Experts of a small language model.
Training: a variant of Adam for the experts, 1519M tokens.
Below are experts of layer 9 (counted from 0) of a mixture-of-experts language model. Rows are named router (the router's row for the expert), up (a neuron's input weights, with its number) and show model dimensions 0-255. Each number is 128 + 32 x the weight over its row's rms, rounded and kept within 0 to 255. Numbers have three digits each.
Before each expert's rows: a language model's description of what the expert responds to. This comes from a sample of Wikipedia text that the model never trained on.

# expert 5
What it handles: Line breaks, slashes, brackets, dashes, quotes and heading marks, often in URLs, infobox lists and section headers, e.g. uibk.ac.at/, ===.
router:103111155112109122171140149143122113086077089086089134135133116141076026097129165106113152104110129091160126101179164127117055148133136085119163087103099118123147137133147079166113043122192124097151057124142084163141154116120090183141127123119121159110125104112126156098153099082112109067149164063118168088153163120183125149192099170152178228170164164120136159111136109150082108135130126110121149105133175149105142098076147163166138126121062143115112155181140154145088114125114096088097156185152089112140111071152139150137150112143124187143098180132155146104117123159110104092209164147079145161075142139114123143129133121124151142132101171107134093178109163168182098144134111146163128099083217143094132097170137131083152164153154095155171110220152170081107106097116110
up1:113122158109152183114092116117187111105114097170142135144115150187141100109134083144103155116145117171130114144126115105101143125126087118149109065128146176154128182169168103136145089139091111146175140117116078116121114119178082125105117152147088181133154067176074128130112129139123156144128155110087120152129183090133109114106122145093121163119160189161145111127169040107099100118053140066074152143120053146130119163117097130135132054151151158134134151141091094156100149125171101109142141117125155222138166116160157090239085105124117133147087158104130124131136141077113089099129067215125108094177160101120094167125150064093125143132109098111104122158045120050123119167172107138136129109114146107156108109189169111114118170196111207141089168153133137090112203137105140
up2:157076067102161153136152129146137122134149060171106150145147135144107104136127157101184129133072132043138163120088117133147164174171093068126115098152150160129183143090107159141124166129135118181129125074125096089145099091131109129149187120127050151138152098102179211088124111131102123181072152168147125164097120117136106109158112101146115141179152188157152164102187112097113116082155121094051110128137102164132092125120132112127158174143196085144138124060101087137068116146097126118165120102158099139191155061120122083169098123161118148109095175140156130146164117097164089103106155117101191114110185185156151133129140159127109121129092131045160102137114118148190055112145089096154102154083199145133094131124121131125199155113171117151161136087145136169145069086116100
up3:145133143129139143136108163117132147114161074132115087162127220137114092094085175064059187108075131143187154096146152161119126084133170106115076082135159127159139141071150111103141103115167123132109151177188048133112101170127115073131090147181116176075094133060096105131082118154150110114118065116143099106164145096122159123129045089091156159084121114130132111151106109098144144159111134174133147168133104173118201109100185121136140116147089125155059177113157141111099116121117142148153129129139164138130173092107072156183104118162105146171070095147131213150082168099159117101104166152119156057053139188188098149147167189106142080101123138103127126133138127111158130125096135107110188126118153119149129111130188117098109116106121067139167162182096166140152138151115108
up4:061154141085079117164128141156159132096068138142139090145147179120135118136078149040132108096110108083129201154167110123145098108150086166118111085117123128157150154134105099125147105142124144131145111046110114125151140117136157201161169107166058128167103083089110189128125120124102122071107115100104137063150113107146141135146136163097095127168168082114102111153157133123137042099099116209131155163120097078087126108162115136090151161161186098157151091156153127129118196080115157081085155121137113151176200117133191108140153089166133174087131120130195133112146118095060125145143167159127132089119123145131136180154105177178144138098068162038144142100072130108111150160148082136163185154108115116155175134117146149102132104128167156132171152171084118121145153057159144
up5:135137108122152133178165115102115105134128101086160138148120112152110085126080142136080163076197123131088124144126124139087135171151107168119105149126189116187180187073176123175130119114146100103165158127142067107196090147139052182143121113120059162155107055127122065199078027124092114146124137147117145105121164081143116149147099103129156156138132146157141081146110131121105130078151136123118088187099156141141152134121180091124135105168076139074106149113132091155095145158156092155124117150144087130127202161151200114165173092126130118184099128090104132041152156113163107110101125152126112169133155113149129136122099087093085128153102157106185090103073142170129121221139151145171186110108110079125120149180132100121120126117075179130145154136165205139170151127126112

# expert 12
What it handles: Short syllable pieces inside or starting names and foreign words, often after a capital fragment, such as We-in-stein, Hart-le-pools, Al.
router:132112207109097157139126128125105182142100126131085159132137091164144104135161177122103177085112165121126146144190126099157095122159126145119106097093140141068164117137132093140098130153116128075149162142131100111182137096165109152135137145084107165052078102080143163086096073105135149102097139110085155094170158105185093127152099122097121209110128143196122145129157099148169066135148123132183131074140135137100150090119132169128160133126109170095119129113175223135147164078074078079119129195153096157205113076218095122132132152126178144140093116145108184090127148136135092115150187122068110127118139169135159138125100130140135117125165113101183051142090118123137081122139162155098157138128110105096097099163156148061153177176159130105170183203131142115141101086113081
up1:109103110067113137116147166124128136069125125158082071122197142151116122121129135098213071142108112136142133078172060112135093177088094141135111074102143096121134119169125103090063141091142099138189161206129136183100181133142154161132075107139103200120114159116110146130123128082144132152072087110112174151112124106135134158156123187109132094134153117094109113125161075134106121078102129178161094116104143146155163127140130120133196147142148145101136189225159131204117134200118076179115133088143160143148100117144106059144186170144107103170122095142114121123086157148121173098117166088073177134119093138156115083179175097187122166124094088122166121171125155080170097100116170085135135119135144136104118105120124136089181147152060112101109186112121133092084106134094168
up2:061094196076096141125147097121106165101121142182140150191106102178132132140120070121176155043070165158126154119085101105108068123222145116152094138082154168106103130180141090133104075170132100125132131154126145123106135151189077135128124131128154159092129083123149155094135065139115132113060159154086149141079126110131131088110083071121177164132157114117151090148136099129123165128146129151132116145114139128155064131135156117151128141161068130166180185129171087161114168114037185116117105191124088154166131143148117129181166109144166096121133157086121107115115121062114163061139170124099119133152128152068156086148123143143143164128127117121123121127130167088113109135182160101116215133138113083127127131183156115088138168170164104098132074109121147073063160128155200
up3:075112115132115099140197190119086109159082136155170142089104134116166080166121165123168134135129108100134163176142131156117181129120127155151108079098126114110115153142138138184155162168133116173081139135161106081116087115151149152130105126131038135053053084191095175139116105122074209068158106120101130088133160091202133152183196117192158121150117145145096105168131098124122110119148144144150103123186133172063129099181137076128104165187123180098149103077142099149098133192105184110076196170148152088122127150181135094152125117106150126151134083151111098133141080133085150168167084144135146110082138093124146100105134067134177132151130093126178078158115102096107151131119092102162163098097134147115108142205163097125131131143136142101155176173094118126099156090102126
up4:103115133107074145148177150115090121134119116146093115114150151142113104127081139120119146193145113187065166109169133096127127129110138151098078175190135175144151138070122159130089205197113107137115160094128095084134183124114090140140090164119162200110119124074148135126130082115111131106104144077113176093155142084180107126118113095178090151133152072110082151119145111155095183075196122115077151121157079147108120159121170156124142107187090123163088161127177163140141169177086140145135103119128111117208164150141178125135120139169158129167077069112128159159159083117109114066121101101065126195086109105122100082130138126106156135080180093143109161092060083105119096025143149103136096097126128176097126102084144090121134194095145116118121162146178115128139090115088136
up5:107113172149120187118058143172115142136140126027119066165134096097139128137191159200158161123089142116142162142094118099152091126081099157119133087152145089080180156155164108118138144071166063159095110202167134116075133121117113160146190156101108221103115125152156157117157180145148087110161112124119128096123156152186074107102067148131173094109152141141152146073218136116132101165114145097171107115105142160113146105111138166151183127144092151174117132145112083112127156125206161181135095147118110133192115075105071081136151119137140090116114084149116118050130131152174140127092171122114112106146122128103176131151142076124153112155121153168086119137075136118132090151162098140094119119078137131118123134137101126134217165141078104090139151120109143102110178065116172

# expert 0
What it handles: Common nouns and noun-ending pieces after articles or possessives, before of or in, such as part, place, season, decrease.
router:131145162128140126182105160141155139164059078116099150178178141185120094108136166097112138078093215088131098094163152166129143150136065130148105069097120168181199170206114098135076051171092134130143126164171116133200087112183093161126071140120116161104121135067164163120112163106119159118039044121115091104107127098188096160163109129157148133162167162135143136108137125153061094058122096124142134097167135124124154116125128145159167109157053136128125150107209167111104135128109124093111135131157130145165163124130096133159126108155140172126095088113135153096161152113094119136149146176090143123134101139059148096104116144126168104111083102108153202100117140123163123158133119115139158122122137057176157101145153172054152153170135139137126119179123185124128122096134112
up1:140133169076125066159128071169106111095141076121021121110115159223042145114136162162136137131128158132161079111112117139104168131137101081125069072140156123142152191184115138116072129196103105218136069115145061120177102149194091174130169098168079105141156085084155184136094140113162121131091101127148089162144137116127118165173152154161112107146153177107129174109143129139122117085089087156094174066186122089079137111087146144144150104135180129099144119140124104127153155091109135135100077145127154122137157111139109144103105095136133144169059116105119119129179123104106092100105126133101118088109130144183113158103130146131106090126139175086116137129124075130132089126089146111173114166124139160099090068162154153142211135156159163190127174089123170141117108163131130
up2:107117107168126055157135136117137098166153106046139169072107131181160124100148173114093151162105182137108104127124166156167077090101143138075178139120062159146119137156144141138120128084130155125165137079151131145112129107141101154171204159106143143084114168110115099162075136106125203133102121168153127123111035144141129106113078113118126116110132223149182087130141138137085099156121091137107191090139157168122133153071163135119219148141135116135132058151159140150081139123096086044107140158078127101154165157193162125150118075119166153150184142163132115068132102109150063069138155086115148111134152092108106160066132097129153144139113119160117067137171168118119148122141089172089148121124109097083124142126162136114091151166194132077119098138096115149167182153142093
up3:121123128084133126102124108151089089109150190142127105206095091166111132101090160137171107142105140074112173064134157148103149154156108172118086092045137190130113185147079155096084135162085124130107087079044135129196091153090088118116084185120124144170162086100150139109073100128090098160100131111075135133129112149186113114153084201150145119143131113106133166056116166108154145094103128060107134066187084178116113130122154156115151119118120191080089152114143082123149119129115101093117082129078140101141139136131155102122129148114101135158108095132167125142135213163136110148177125116116139164079122081149129096122084094108114079108133223092142193109153113102116135183135131146063113098146126109132134106144071170142110124176090171163100120157115107085135104193132111
up4:152161172118124199160121134127144130140093149147093089081140134125163119114086099154185111128088137083101113080182119119118096186211147159128108165084124069087125198110124150151124123175146132153119117077140079142138196146087132195085098172143117109165089157150141087118138155130178142105109172123123146077092083140124137141109165102074100176141205077167120155140181099111096136097083163150157092148044089123162113078120145124121115164187103107138069118196148102144078145129156127121111128140164145126167078159076199079192105148134100082154143102179085129118149141116129147170146129110102138182107133144074126134124104136087118122077130125162141117067109118086071129081146129142118094188132154202087111162172171131149148164109162151158144092149121152133092125118125179
up5:092144160105133110182117167078098121119094128117113059096150182157089077085149197116107145163181106137066138169137139144144138085118116140131129188136092106230125173122138107145119099158103116120109110100152136101157056144091088132107164103128091158110139147131131181134106168103129176150164134097121188113083064196161141150137131153127165145109160150145134086192117125184131095118058157119081175106128119095122171134153110143119131123115135119140145176077122111080100133141124158193165128117172156140088128126168089125146094169057164120073165126103089161133162057184129133090174149127139126077145074127088188084105120170154123103123113112110124090080162169120116150105090128166188123154126153120158107120179174165110210144117176159111111118102195102125176101131179110

# expert 4
What it handles: Ordinals, numbers and proper-name modifiers after the, such as second, 36th, Fifth, National, and small numbers or Yes/No in table cells.
router:099102136119126122180125204138137183119111083108124108118133119156105138077104166111112143114095211152129189107150131125118089176185163124080122076091131130131151163156109097185094127097146064084145105160124075060149126131141108089126092157115087113117105117146141186097129139093168192100086116072075124092108144098221125134113110153128163197167118139178148170132154093156099121157115111124129119098107167152150120109113187129138223119153112133061111124172154166136076183122135099118089137165172112125147137126121060121192110124128125159179083158167174151107189119129096110104158136159052166119092092094106120124125161173088153131148098143088156102158104153137134121138121081159124128116136123160150141080176144141062138153132146121152162104198206110129134114077073095
up2:127099194152089129066039168110143130128135085116183154141120087140140084101076205137156119139114127218124119136105113156140080182088114109080130150151091159173154138176138106138128117170088154087078101093075166059134123091130122145092142164138119131118108060156114176095075151148220160143121111161140214077135128107148175156149143146104137156195193166114162187088120133117127099119129150129063155141089113187142125071084092135170123133128150164062146108105191140108153177191078089129161121173107108143117139154163122097129119084096141151107124120097160119109132133116106121194123130138129103103084123154108100112112091120165151124162187117090115118149115132120110127137080076156116196136118128133115136107097129147130151094132130086111137128101184170136138079184076130
up3:141129127104132124163164157132171144145123113158083132087152121136114153122095133118067140143081168108163078123126121107155173175089100149134132110092146116105134132116047102127100147165103161121089130227120162087149151120088083152105115141109131139053080157155146126157187175145106188121097128107139083119087135125166088136176088199145167126148166156138113066099151070183154142088124104147123121125095170168123178053156155176127152104124117148105147161141117131107142161142119122142112091168135159114136164132154047123118145098131133154200047059196058083115140151093123101164125108155105141115104129086129169127098139131172079149124098138151190095134055122093139046120130136143166101126100159174129145102156197140114136109095109196132175166159087141108155063097110121
up4:147117131107129107187099132094104128174159085069101097150160122146176096126096169097152051151087181101111140164102091162115118151131145120137147174149113162150153133128118121141137141150116116130101134119109083133097128184167111164207090104101123122166138170109145131133128101085138178121073132101132083116167111122137202130155106087173096156139068195162157118127213120122113140085133148123139081107126126128120161120091125159147149132132113121062082188107108108099178185200137147056143170137112084142107131182099055166182094088094109102105099096157125125096126122097130095121145118126119159112059160123066112167062166139058152122083070167160196081106156095148179160125070147132126138079122194133092124122141148172129111127142177139134163060159130145162124086147114092
up5:173095144125105085141142166135106080113089095193151103153166153143123081066165122121171129089122135142095115144129122106112099143116087100162089099151153143147131106183076116140127112134115113139152061110079187162161115132154109129143128095143109050108100115109201104097173146150083122156110164158047098099078160112125122180141125132108158084164118136156073098146090129151104100134178073160136158114178114143157154139074127141184112103084119112091136099126148082140091127122176203169170173089142068135185114145133128102171144122167145128140107148137117138151129131120113075149148202116106155114135128133143150120132126048097158159113155149143190133115099132110166157156170095092142133185087114127142156091122201124110190127055121146164086101219189113086112156215090145
up6:164114127088097209146130081172109186111123140089143111130166141130191114142130123138161114130092193152095167129161122091085165197167165156136117095029164164072128135109146116127116130155133064083088124144156113057109148116094093143167142087096121114166088157140188089107129067160130099046106150088139135112037099101162128126107078109110168178132131141149138095152132093131156099165072123128149095100090188159057153083126160149160183073144170162116120139134093119142075155135127086099142150110150160081156126144122116149153162087125095127109060139154122130111097080166175095159133137088132161178111091123127136142134188152143164168114148119163137093180141115104095113142135052183132151206180129175107115118139124128100151106161131112135129117135150103061159142110120113